Experts of a small language model.
Experts: 32 experts in each of 9 layers, 96 bilinear neurons an expert.
Training: 250M tokens, 3936 steps.
Below are experts of layer 5 (counted from 0) of a mixture-of-experts language model. Rows are named router (the router's row for the expert), gate (a neuron's input weights, with its number), up (a neuron's input weights, with its number), down (a neuron's output weights, with its number) and show model dimensions 0-63. Each number is 128 + 24 x the weight over its row's rms, rounded and kept within 0 to 255. Numbers have three digits each.
After each expert's rows: "gets" lists some tokens that make up at least twice as much of what it gets as of all text; "comes before" lists some tokens at least twice as common just after its tokens as in all text. This comes from a sample of Wikipedia text that the model never trained on. Tokens count by the router's weight.

# expert 13
router:103148139121088120111109138113132113140137110148116134060148123137123106122132141130120080149144157146156164108083143118093119110116092109113141119139135090143121112173123159113173145100172119
gate0:150107100165178106118154089143155187122126113146105118144139152113176133148138142149123132137097100109124128138130147069172120153135141137116104152107096088118135151137136106121119113145131167
up0:081177132174122176097150121139163137101084151146128173132106098141144135159110081121163134138130123091099089140147084120109149158127098109111111157140108127112103110088102110101127113132153149
down0:151126124160132082053115118125091148132102131117098130162117147106118110118110089135125123120107150116078128107180165133122139127122108168147130130153103127090144095153120121137088151127130094
gate1:143094168127123169159104142106082134148099098112120121131147123124171161142121110133121161103092156179128142116134138152126169140158111131122138139165105149179156107153141107123119153108123127
up1:114162134119152143143147146094094104105135162146141115135184120125108160095158125121121109141103161117116145078097100126118118126145187106161121109147044133144130154150144188144074120150137125
down1:153157144119139142178156124155144127110103120141120143152142116125147137195097138168157119148128158108127141122166130101113135113091107097109143118137193125164118138135120124169129140157157115
gate2:117106135132135111105141097152130167124152091119133114097153096094140090073102085084107103143128181132150146146121131120082100103078115136169113141169089108113161136132149137121122146146150146
up2:199139115111113115133152126115129117098089144120107126125106159160114139127101144140119139155134125094082136125123157096108166148162127159145100124126131168141148111103103140132097123116136101
down2:068089147094143097085102163152099166090139145093125093099113121103138096148106143088123128158165153136140134146140162147130095101166128095167135144139087099152144137153107138100095133144145125
gate3:142090143151113128116139169093135164113124125077100085112112095114128111150131102163157132102118155125099148160131130149139168106133158159179165114128148152152105081088159125115129125140124114
up3:132089129102132143141081136129110097139139112072129211086126104091154168113105129143165112157138150131123104105152148134132130170135132094099089124159130162122125112092143158123083155126136128
down3:191147116099102142133155127109139160092195135160106149096123111109104115125139110155130123138141131155121152129123142127126136097189121114193146118072136079096107126168143107097119118125171108
gate4:154107118169120108134133145126138110152133138094103134079137111146117147123125103120144101110152116154141108098115133137141107132120121126087103110105110123106107140135116116155136151122144130
up4:149110124155135115137162161116122180120174141091158145143118128120105153171133073145184151113127137132098090097140144109142134123130121138093135145115144125107112118106135091131069133084127132
down4:165129105119123094146118127128159108130045106126115153155098157068152105138156146091137103154125130140123139122140110155106126100158148126120119126122103143150135104148109120146141156151105134
gate5:117127082101114160102154080125137135121166117115124118164097090171156144112110097110131149102107104105113148183102137138100118112090074151080119104146149103136128133116166128144110138119112111
up5:161135153129137104116158143165127142087137164131102129122191114112138128129131110146112114166121169139133143132165080125168126128072143137128084128136116125093165127158141107099163138158177136
down5:165099119156097157127094125177157132090144105133103138138072171138160088132148115141132142117132155127102154130150123122165094111141140173105135114117129154105134136130104095101166139117132131
gate6:149137115142133132123140111139134131110132087115101118088107107125141120086145108145103102122145127127150136181109139164102127175142161112107118162106139134126133100132174139101102166155113118
up6:148132112183096098092116111080118134130109146109171087136137080153134086122154117116136118142119148100168155100122108174090088121118112141133145128109160117154163134174118106154144120115147146
down6:117130124132120161129187126129146100097149146169104144123109130075130127126116124134161147131126170103069101176139096099166096102107137125156134137160118127125106104097107111140106124128135096
gate7:111125125097115162128108157161162142130094135146122116146125141173100132136108124113093162135137109079122147088105075128096153139126142165096136096095174158102094140136123182116160146102153136
up7:137115136134120124121102180141144147118139109128146140170099105099094146138149118127201111128162118103082138092108094145137140128123147133128126131122154175137112120140162132102158122100122133
down7:151154191116092095115083159138130141045092122133125139108137110146126103107110119101096133144087145163107087106125082125083136139127176120153158106079108124109137108167133142143177147095114120
gate8:102124099143123156067127152115146127090146117119118134154158087175109148109148147089101148167161133130169100135152157094093145117148144112149144155100140141147170123128129117108191111127123147
up8:128163104124121112119128134138089126160086085092106124103104125094137084130110076108131112122145138108101171125171106141152110110132146104125170143151129135142085112125129129148125160151077096
down8:111097145129093134078145148134143117109117067122142130154145125120114084130151153130155138126149138105118105112119112151131094122141149103083102097115111161138151147102102137122133130077135104
gate9:130092157102112096128106149131117124110107119147148089127172126088102094097148121122125106160110148105140142134066137083138105107139128131140118097126124135150197127180147186069128124131126180
up9:102152137115158157120139192123143084137148145140145150138150114134141091158102148097137166146117099087139146130117144109122138134112097116112131123129107144119072119173132117077128115175125141
down9:133172118141146062135120113136091105136154145123139109132110106065135133136156140131112103145145134142120104107101101153082133113114144084145120112160168117149106149132079115131167126155160134
gets: "y", "an", "ton", "son", "ke", "en"
comes before: ",", " (", "'", " and", " F", " W"

# expert 19
router:101170136169110146113142132084120128142112117130102133095158182130087101108148107112093094134162161149114147149112148109090149125116075095105136162159130136095116135139139135130122143103136140
gate0:108125105149147155125151127112111158131134091141132110141160116147097100149133143113127133167135128110128103140106133143054099114144102113135071155074125116166106129108103104185117072126106157
up0:111090136135167136142173116115130095156106131125124150138118089138180167159088104146107133103155100131132114138085119133102117083164122120184160147110194142160129170154139129188112154119130172
down0:145120106144089089129101118124131115128108143124160126154121142144123151125124095094125077162132098122104130126107138123136112135140154178118148119152161168128135108120123158156125132074125144
gate1:143111107146095086182167092110138174169124180138109098121133138128136102143144109155170115164181137129121133137157162069090129134096135165123160126105138165113114118091160096136146166132138135
up1:121145121114166091093071119101078112113163095164149130109122147105076162107138129157117149109104158138139139128148141163174118144148122125097114165154085079093143135108130136121121110118119092
down1:130158121097127113141114144116118094113161140174136118132141130127082109137120140117134163122152093167099148185128119142109139126130093084119087111111100130147120126159121094209090122132115110
gate2:159149142135125164114110128114133155116086132127134159085119160087132077170158167170112135094153095104132120116128163131167137142148098151112102149107135137113122149150088095128147114124081170
up2:106118097142093161112168088139149163152142096119131125122163162123110155101100095084132096090108144120133115139121148167117144122115142156119134126134074132169174107147099152162111156123133166
down2:118119126116128138126120130141118166151092113123155122101132103155118122099098120112174074117061139131124142132102145160136157174131122134136110120141143131155146089110126118108127131148158125
gate3:111137127140126114156140130137123151123181164145140162131112132151152130145113102117111085098185138105128125155129133152105156115155096133076085164114099111101106149165126139161143092122142148
up3:125151104157152156147143120105144140137168142137151089129148164130107140153117144125099129123146153178128122098104110141180113125132137103149196142152156152120093108091083158161118135146140126
down3:123156138171127127130176119149126137126098147125069168130129146148140135131143133089086080137104161133128124156131160147135176117169134104134109148124090160148136126153180132132112118141159140
gate4:156134125084181104138117180181121101113157116125144115140121102135131110151164081146108135173111157097136175100113102122140118138121099134161062121090095128122147118142147120102154115178129136
up4:147092145171161130084158098136117171167119137130160104126134115123098120122152113072093091167116122150090121103106159104149121111135160091153122146130126094108132129117097132183163114128174164
down4:163171126112083159157140123141075181147084127149131137149119108129155173080113127156095105050139142087089148118125171117142136092107115106170154138112130134131112152139092120156090129142138133
gate5:165143091161135118120113141149115151179114117136147154145081075145075129119146146146137159121138134138152118114125146141105110118089137156109154112120148097120119159140105139163098100159099075
up5:110113154099109140146144110109131146096132167132129170121115142144103165113123111116114094174117097155116149107113141118136129117119111121171183124132118161111138145150081120161070152121119141
down5:102132111126117118132156090122131108112102152150146139112108142157134113099160127141116110136144130146141142135133154122177152127134125123115105087142102153102156138121141095160127156145115131
gate6:075127109166147076097099090146092138103165144118140117130135123141116144118082120095134099137132142149107100156146126132103140147174104131100116154103144104156159116138136090154119131096155148
up6:125130076138105110144143131140126116113142082140122150109088107107112127115124132193143162125130168127146128109163096130105111095092096133119117118151097101093124131148117085107103153157137127
down6:156126142151123119098102131128115147128119080123154135137089148129092119150112115133139157104144111103136096164097146142113138117106148073125158129129112130122115176173124178100109128106147199
gate7:094123100118112113099120136148089147093140117160156121126143121102110144141136145136145071117121144112134107102131132122154120115116122144129100104078121133162151160116133097121098134126130150
up7:126144210143187159107132119118130132161150090099091161102154118173115112125108141106078128146145115133124112161116174179113145113157173124165102133148160134095101120131115096167143122141142104
down7:091170114102125126111156098176132120112131154124124148120176124145113134155146110104149126122121123133150162157138138093164126105076131113119131112156141141120161124117126090113108132069147137
gate8:142165143078139104112165124149124167103117116148112115152173126124120097130121115152149155152120137114130138158130080127141114107091150122181129095154103126106146116146127088122142115158093122
up8:135122106127136171172139148123134102140148161093115134131136110156139116130139097111129137124117099165203086132115163103136113163138114116128130120123142123126127121132143154131092076063134115
down8:149130126168151086180132107109095122109138102108118102111162131161120144176094067123155126098140094098111113168131083103109137134109126113118124126102154184104164145168149096105152143113159100
gate9:148126147160115142108127154108168113112121119131081127130122117131153147137080096130118141096099124163111110108118139168117143120095116102136139129128148140170074152175109104167182089117121132
up9:095145139148097154151156157129142135122179129152097095116169143112109147116127106128163154106116143150111144167165119128141094132121092130133129130159096109108107105120149099160131113122156173
down9:187125119124098175126142135116115113134126116141155128126086131164155137149080154137157155119128149148118118161172093102102102107148106086108127121139143130082133075131138115097151113112109152
gets: "ur", "il", "ci", "ic", "or", "it"
comes before: "ed", "ation", "ing", "s", "ate", "al"

# expert 20
router:125154137117098186114135132075108095132120125086144106095160166133098100091117146109144093164144143141129163081109124138104106148118120106119135120164113102116115118156134136099130157077106099
gate0:109176135160074080100086112151111156122148104120167121164111078151118140135149117140168130145156118085102127132116088124164159136139147073119130117118122141131136143143138154158144117139109116
up0:121131183108137149162117190101129158093086182103119123123166137131150103148133127205131153129141118142143114154163104118157127121119133105148159111137111150102191165142176118099109121132136146
down0:134179149130166116158102107205109117138137119142149138104178133133107150182142119152096124129146120120166109129097055102128124131114117152154128153156152142100129092123133149100142127119139073
gate1:136119135147120112126103111101164074153124107136172127141164117134094135136152176111108157166101164138142135088136182094146122121101123116134101162154133129163096087166145120126196153121117113
up1:136098180136106163130116139084131069114087092099154165122123125156142139134168114154115154137157133148127105141129121137157120142150108135123104158138139159109095088135150119162145128099147114
down1:089123133089130124159092131107092101096102132113124129192117126119125108134099126084122140157143095122111162120124133128155141172110132127128168123167115123127095110167171137142167118149123161
gate2:173123117100107095112134133108147141111130092094108097139096115128151094106152139106123134105108151125177108128107111160141114143121121129097124148101104155123121155104112115113143110153120144
up2:115153160120135132123135123166134108114096120170129101151127145138104120155103155148167103176103093127135113184142132099196103124111162126134139136093117155177135134135118158118118109123119172
down2:093117106169120151122116105102130126077119111107082156138102127156141145135126110151109118121095106100137148136103099123146154124090088173123145136153111133137101150110156142117171170102161136
gate3:144123086086130153118073124097137143132092127104122145112126138151100107097128150117132128136102154090153144143092146139145126147136098142174158144126091151160155108097104100138136107163127128
up3:133118164129145145162085142129092125140123101105128115160087116081093132095139135099121122160103160138147145107106086165105100145141113115152153123103108098118117087142096164135127166097137136
down3:145117166155115087084064090137125163132121118161129127142134124126146085165113129121095134127104102113127147150094121123101136125139133135146147122138126122058121154127141148116088114135148106
gate4:113137126119125096141096108156127148084119146107133114152100134144118077113138116092108149114136111171096096148132126184160133121139133093128171095111164147124124138102089158117125107112141120
up4:134146121145145124123096107137097119141125159087118134149142133104146115124126121124167115192106136174103068132155126201138132115131117099115152132124119179079119129154127136127114132142142117
down4:078129158075119112111119168096090127135124136104115107134097120118080135140120119147148138133090149086100149108141158118111140152142157072128161126135167137136105113112150155121131100116113112
gate5:120152133124120129093122105122086189138160152117136112115153117137091137128060192109108112125112099156066154086150150146151118106183183107138106121165129145117126143116145090114148146111157132
up5:141132102130129113095131123120050152091125111112148118125115066155141105095111144115142147134145152123132107103146141118123118129148160159146103116075143133145089143126097167109147167142121067
down5:105127148108103170122119147149124093130095115126134157085152142146135087109111117180133126154107141132092095129107098115144121112129161173148140173139120131111190111143136128133109113119118188
gate6:142109125123121131125129105155134128129123138084103122128103097146164105119132189145119112163180109115122170117139108086173090133137108167095091150110124130121152111157118149125115132128117117
up6:132095095115118140171155122106138113155095146083099144134110156097126131138139122157169154138139108136119150127123118150162090104085112174110134142107145180142136100081119150111154118111107123
down6:152116149125155155102121150127148144095134141081161099160105108117111156113112143082087132155134114137133104091089161158138128110115121139163103106150099138119135117118154132121075137109096101
gate7:143140156133098119164133082145166127154110166152105157110122136138113137110125134105121124111104163121104103145175118113148100101094115132110159126144065103106091169124118146100092186119094122
up7:155154105133141101141137122175139157163146109167169121115140145147158187112172168169120109135117131133130119097120096140121175149099155134130120100104150116157157158130108103085125179157129109
down7:095105136140133119146113119141124130143149170144115145113106117143142119097155124149078115101147111099140118136141113133146133164116130171142151129128116116141130149106153193169187130149102101
gate8:149109106077101107111150131135142155131092115137086168153130160140126157127138112131124123127076108151142116130133120127158158084138136107131128163162171104120139147127110092131125119151158161
up8:139137188137135144130103109135153102135083160102157082105125120082121091103139116125165127157178125141082099109094124157155088127128124119097105126122104152088141117132090110130104146093138138
down8:138107128110154116101152071122085110177100113134091132143168125113108097131126096154173062124135135146105121105106125118121134124155114151120137132124151143137097140137094127156133074126104082
gate9:146129116096149122156125082118104099143128115097107111125143122101139105137143142139060112141117113139125103143136076124109148111131095106152145105128120111147159154126129114148086192122112157
up9:135124103096092122155135150118142150119145161139061137131163151127080153147136132149134100131166104097121134110123081118113115129146109099112105133144104102129125099103138138127126103137141142
down9:094142122149122188118089096154098126121132093171153080108061109126163150118142091159141115170120135120090146076113141079095105139126133110098134149127171132117115123098128107138121138122136116
gets: " re", "'", " de", " ex", "com", " for"
comes before: "s", "d", "ed", "ing", "p", "ly"

# expert 21
router:097186112120123115116115155120148111162106059120107121126132148155140083113130106114140091125129108137123139127117177107101139075113108126121063157130117135111093108128109148092142159101155117
gate0:147166129167118172130156154100120135136129116133155132122134107100126133179124191154147182128134120136149140122126128118163110133093125142126181124117143108127108098133155131116163101120108140
up0:124136161127108106141145123097153139108127163092140145113156119111126136156105105137128155160167085122118143112109132182159104156138089126141160106133117127142113122104136124127155120128142116
down0:126123100125104154101164129121116097120133128132116123140139142143099130145144129132110118158130167132136123113141123115105124106118127108137084166185129135108126170180139131120135138082100095
gate1:102132110134143152104117103075088117116121144123124089040116115088107139118123125159163115132125127078135128122121136104123141178142169108151157109105130163172114172119167147145126127103109107
up1:123128114106164149070112157066096123153111114127121089071080149128137163132155127146148141143162137117145115122090134115146133160113145140174156145103095160157148167146098123133113142110132118
down1:117141150142119113157114139104100113123134131100121104124120144144151143110130178164152118136141121125098144141102125166144114097111141085131121143141146129149115172147188113118131177114148097
gate2:104149117092102119127106125131159130168137151139148109107130105098125082124100113141165135181161121149098130138123126181090137121143169100137105099131133110114132131112109165113164124131123104
up2:156157092157132082107119107101169112148113105119108086141124127156131101115120103127133096150159160163117137129174128142119156111137142127116122128143111097122176148128092164108124109160126152
down2:135138103119119113081101113180126134127125090146136144125109093077109136117120169124135130131138139122171128143085161133061135139079126101118153150110161109135173106118123139125120113110140148
gate3:127143131160194136099115122166114199120084139175103133105101138177082128108112116117143132123112154103101128115122130131147132168146120150140111133151100152134113161124077135127081144114151085
up3:138102128130144130160151119174151174140142100111133132130126127159109101161162110131100090096125128153101101116138094120144133163152178131087125088122120169163119173151150149126118140112122119
down3:108125139124142106146154093139135114122164120148105137141118158099095137143095162138093141134116123128119106117114132111157175140172176123099132114107126138158123106150109170129148122113112177
gate4:147112119142126118146170123121137124122106095176147118172153171132147119102130129147078110104072148112121102101134154173144127133131137166141116140119137105153140100113149105131171122111101157
up4:143121135157097124120100152167092159136109144097087141142081093099115090145134141128156133091178123146129165155049127137118163127111119127114133129117156151121142083172136125138169130160146089
down4:125115103124136148103125137146133144103136095116145139152139151177151120173134061168121139154138129120136074116124156128142134136118123153105124145111154152106142152146175144131107142161105111
gate5:125098124156119129107123136084156156163087156144082150098078130132109092134119102149124157134101075144091129163139136101124120135168147157145128135155102141131117163106135149131136150127085090
up5:114137126066145198119113128153154161146129143123133112117106127110115076110098120162151140131167143132102141135138149138141114105124096122165108130135091174105120137086147130117150132092086088
down5:142162095139132109126140105124121127111148186135143155111099124142114114128149120146183117101118107165169109113132167139110124103128143140129170077086130157117153137089137159161168138106118113
gate6:086097117140124132161161150121149147142150109148115148151126096162191136113136110147109132152167174130153134098198113121164136108165123127102103089120115130154159117137138140130124140115147150
up6:149144133118149143119101100086115107139127115169132130120129082110122128063113106134108113133144133119132189107088159156132117107101154157112177179140087095113099117123119146130110121121125114
down6:136101150115102127127123141108090121135150132149121161157147129120140119123171169144108101162149176170140169139076136108112092113137104150175095124130134092133135172126158164148134158101131132
gate7:115118136113156135141122095132129103142088121125154153093149172117087144126120147148166134164179135108156130168116129141160127183143134127144154111163117175107115113107184079184118132147115125
up7:093157085120115122121125133111126140163123153158111095137080133150120148133126112142093122118126166121142120110136136078156105142125091131117132126117152126175160162139124134125118142113129164
down7:120081117084110141144091136117130173103132094118132137141128137128141102110124134177122115109168159136140155142143111161103102128140136098126151159152142100164128155097141146148078209167138150
gate8:127139112121104097147145131139190084143171093168117095098112106160119136116102159177125119157126157101155141128119087130149112118121134142108092135159133096109150100154130142125123146136171114
up8:076133162134132157131109180110082145135095137112116097127168100108111120104096085088140124113125110156087129100108161154139180148172168141093149139077126145128130118110092158124119122132129155
down8:154148132148126144134084083121102113107115148102119132124152113149154139089142122160135114120125111112111124119118127132159126155122122112117175130144117134183125134117110141077121095156154166
gate9:124138094112137116139155128116147083097161155119113148140118126195148177160127116154098069128155137120131157129101118110151176116126125178108128161113138117179143141119123157144162143150141146
up9:134109173114143123160147177111092116104087056131185092111132116101125096152164119123137141163100157116128138130171150127113095146123120185173105108148110111109113114155127108110094116110138144
down9:086108116121144095140141191121144142169121147132161112114136114095076113120120120111119125113136160165139182108133103142158107153145089085125141183112159160117098125130129141130128122119124128
gets: ".", ":", "\n", " and", ";", ")."
comes before: "\n", " The", " He", " In", " It", " This"

# expert 27
router:113125114146104169141135130089132093154132102137109132073198137126153104096131137106159095150123149144127138128102140137093123113125074092109089125140151102117082177156135127071113156103160094
gate0:153116112112130135082162118109095115151156103100133090139136097113122088106094168107118135124159114104105102110134091112120130127136160139138128129144154155133115127087155159151123101157115150
up0:112100146123174133154136126136091095097143114131126131119113135121125087145134095115073116151158108135147122118095147119119154127111122102155125104110171111128175133197142104125136135123151128
down0:067139153118179143151086120128076139127123136166134142114143142102145157121158102150092133140121156138144124150124140144152134115142141083114119128105139121135132136128114112101144146127152152
gate1:168098125113119149129097146115121144119148097150163139134159133151109154170117101098128081112125133142138144099120099130159088133110190157102081128109131110129111108128168184154129176119114099
up1:110085152113159135117101139133143105163151131150151113112149170083080106190111125102140138132160162119110146127127163133144119111152072090123114111108112121103119147111119120117159107152142110
down1:135074098107108120123111161116107143107091145123108126130133156143114133087135137135105148111133100110143137127141138124152152154108121115103148173118131152108081131115140125097111162132115128
gate2:155075156167184152121152112129128124167152135108145138157148110113089158118110076138134097165128165123109143122154118131147155124096117143162141126180151141139095106112126135157131118137126140
up2:138117170141146109169165173159142118116090134118082115151135143131150087142131143117125149187119112127123159148149115119159122148172140151160154105119143092116115114154154118129136099122113117
down2:100115125167127094122152144099157145127085129144106151135097159137116108140124145159160107151163116133116118115121142147109108166150147134100099149155074173103129125140144113145186179163112113
gate3:180184121104145149141117088127155107105160158115137143127124152131157143166116123107135093134162173117128140120170059124110119132105128129063122140114147122153132162117129156106116145144116114
up3:113090126149154136098137095118151153150139131146054131115136175141135130106120098137153149127137110136125144114163141086111123108140143101135139087134081103160160138122118100096100102109079112
down3:119152144114141095123163116131143145165143116116134125166167121123153145106153099131114151109118161099178128148123113112115100157089124144136106113125078118147113158123123107129136146102112117
gate4:135096152131100112087098088155080174100136091091152158094130103096076123138139128123103126085110093162108104131123119107080112176137125163133140104125144157147127117112157138098132151137131125
up4:138114180144106122102147112150137089133125108126132135122128163165150140185132103139146110160109163109147171116120151138128168116088183124149140079138158157060141117132120147075123146108158140
down4:154112134128143140125126124120140137103097130140199094133135150141130149121128162145171149089108115128157127109135177163161130117128151099131110141108142109098145135121136131123120142127170141
gate5:110108101161138172098103102144099146130139152156148116109109114124138090072123145118160102164126127158112140111150139149144160136142159120105118099162147153176152160159112109129088154122109148
up5:089129122146144144143104116134105095110189113155160124114118103116144144069121120140140124154108134155131149089137170162132120150158120168117152121167166155119155178138109135120122113110121106
down5:161139156129134125179131159146132113088112138154131113159100106141127151128123167126114149154125139140120089150122129107137160119120115135139116143112157140159112139154157080143073131154130113
gate6:129108129165114084167132109100165125130095118157137121113192158117133139106128108116157144127108156153129171116145161146149136153108110162118138153166159109112067117128145141120102124077169139
up6:160127117141131118137113180100137114127101096154137142125154149144164120154128161062136110136132129162081131128146128116100130100147149081127200109097124148134121115168107131094137160150171103
down6:110129120111129137124078100138150160162125149055124138133118187147113131112163115134124119177112159141153143124140107122122153146123149078151152135154135117182094106146096135110101115144138163
gate7:089091132129148167122120115133129153061151141146163128125110125142136092126130101154123107123154092134138159117126124150146097128125115144119161115093149144125152111163127129158121142129127125
up7:185131122164093143141157104134117078107101116135191168123110109144086171154127157168184138142102157136127135072150137090101118109118133096109172122107130120103087139117106132114139148099146136
down7:089115147128122110120128123107127131124053078155130131136128150117147105138135135124117130078145113192144104180157144101118137113100101140123186129123171110099100122135101136094104146098076149
gate8:120118123136135157147185175138164150073134086115093150096092178132132141156121081139152131120149091113157120148126153110147099122118122107089114114116159125117102127100153151081125139105173086
up8:141101140112077148136140156143120174141122123120084099134150130143150111084102140112107120080108127115119118133146121148133145107112148064124121199134141121092182104126117126198174160143123136
down8:151108111164125126169104146139144195121124150144118075139116142155108169149111171143167143116112124105112105132105153088146137156121125110133105083094123122137110122160159129138101113124142065
gate9:107130119120096125147134117125114144136116145123141138138085148091116132151137190143087108112167116109091129098087149110121148106080048125149117134147116151148083163149140112194136126125168115
up9:133149126105119148120133131166089185127124138107133110109115130088126157153128141117082151137143123132119140124070151095121160110093049136104114165140158135140146131100123158164119143125161135
down9:109148101121170136135110111119142095148102141125166127079179082105107136162129107133105093172144083105136141140130093117104144127138153116169168195136156101131135121113129132156089134131094145
gets: "a", "ia", "\"", "va", "an", "da"
comes before: ",", " |", " (", ".", "'", " was"

# expert 22
router:118129145142086184095100143094114142121113114135107113098176125160112107140137126132144082143150147132108166126129135098106139102115097116126109168119119107106130142154097135103102138116166115
gate0:165138110133111151099138105144136135092100092137131122126153117140142136151134112169158119098120181101148120085088183084127098107171155125105096152095143100120187109104126125113110123147100090
up0:122156168109115137144110122128121124164125118100133102143118135098130096133141098124123128111161105151079119132134079142126111146131099163129145134161149142128122155144105121157116114151131135
down0:116158148129104100085117117132149115171110114093148151095125160136114144160075107119188130103133140116114168139126141135122149168090155122126142138172130099181113124127133131137151172128081161
gate1:086147137105127153110108097080108160121122114170085124101140146110113188122127151114100150155114148143117129137140158143116125138112168107171086132156116105139110133151152118125127122148107070
up1:155141107123123070166117162157144120105106118145100153137091121101124075143138105099083171111106133139144144103122137159165096132119116145113137108117127102102098133117106133107151112108141119
down1:109121134101118132142144093133146170129111110139152145120107104102129113103160099142145131110106146132125131137153118126128083149088123099144120111120110107157136085099111145133158139110133096
gate2:125102157100093149113109110123107088124110117124146155163107117136121104136146119108148147145105170161119103069174142090136119141105146132120118090114148125133094099120118106111132118125152090
up2:128097138140149132120117118120110130121113123155135140137093126120098136172142120094177137128069080155123141092118124152142137118107117108099116134147125146112135118110105159155118123106149125
down2:147124138110129139134149108168142156139118117121126119126120113125137146180142126179139143098111146120111111093112140115134121119123173142138114089151092108204158109132153117155142137132163136
gate3:131107129129120129178137149145150127137147128136090153136125163138149124072107164129120107093109162145151111121082111110106139120157082105085144102113114178121123140133059122147129161144098131
up3:096110080134131087160104124135115131157145083166113159142126123128091117130119089106156080154125140146140086109145136171097125067136119125149116077173142108118115137109126160132123077138102117
down3:158061096148130112147090098109121115147103080159142107115151123132135141182121150090113119154132119110123146102094178146150152156120108130132129122153153132107109128065150106141133073097176107
gate4:100120138140127130133099119124125163110066172117104048148181133119129131094118121054177126103114096133131090130081135132097133166134143111162122114120150130120111168140142076129121154111158107
up4:151132108173102114127125136140138125136123091120133113146104119143168110106148157151139139118118134116111120116137112127149143149116104109142137142132145144128156165127163132138132150135113129
down4:130160121151174134137132143084106107105120113152183104151133134130114120117134120132168121138104119130139117148123127158132138093157114127132087088134138103172127131154104136159136094123119101
gate5:109120136142119158127095148098133160141060104116088102126173106183168117152130155159138122113138122121097127173156113106112137127116099145130104151132111108133138135114135157119137108145156131
up5:095095118160128186125107157111115135133077119159097078126181110132149108109151150167123139127102107118126102172113107134132126132107144164120088164149136150136132131123123140127163092130126121
down5:139093132088138141170113121173127096116161154085104131092156094142121153118136128157149144121138113172142107138105119129116134153116145120127119137100138100142124136095136133156077115098093119
gate6:122161132125096119111115098097155130149109108139144132127115127107153077121150159127100124085154100112121161128107133145110129128108121107140095155094121107097099096067132108120145108151131178
up6:127129113065147126121149156093180105116127115138106108123119119119141127110134129103153128129110103132117165164111161123129130146088102115138133150124112097093104097139159092173142113122132145
down6:098102120171115140157125113116129106080091124127114109162140092121139118153147129107123155117132119125160103142136107150146133108109101123136126129115114081110086084084138110083127116140145167
gate7:151144139101105128069139130159166124138157131158141125112139141106167151160145105142110078089155132158133067126124136100120121124096126101148104161141138159106136139105142120144139117161108103
up7:144112136131122134127131100137139072171102132138148108127162103166058114113137151125165169135072098129139130114151135118099152094133139156171131092120123137188113137126124150129121138119166131
down7:110136163116140118148120146113100120118127084117168133123126117113158141131148155085108093103112147128148091104099143065110088115075105138086110154158120107130097137121098102173115132115166114
gate8:105116167108150094145109138108114154135137106139102118123138139148114106140155108095097128112117087081157114166159110131135161107103104137116113137117158117101111117167155154180116097106122188
up8:111129093097162143120139085136126121138126153116147147101102132165177158152106122151101095149137107121114093142137107156131140116149122143073125119182132092097109100097134099130153139105112134
down8:122162096176149135126131065088107178109098111132132112140115166082102166125123101160154151200114134116131144142119150059078091115151098118110154138131117135140147155131129100107138105150135113
gate9:124116130110129118117131121120129120096127130148152125133130109131127076120107152111125112126155110144096135130152132073126127125151137163139187111116115085145113145151096169093092099142122142
up9:139122136136105125108139162143142151100114128135087120111117138126156109098147155183154102067153076133117136142116178152133122138106160110099152148150153157158154087087125141124083117155128094
down9:111140143122102107145145102131111141144106114095152155112105117141103135162104140116148137153141131187165122196124156124157104098150153108112070145125162098154126078067149148115107112136138136
gets: "s", "ation", "ment", "ity", "y", "ies"
comes before: " of", ",", ".", " in", " and", " for"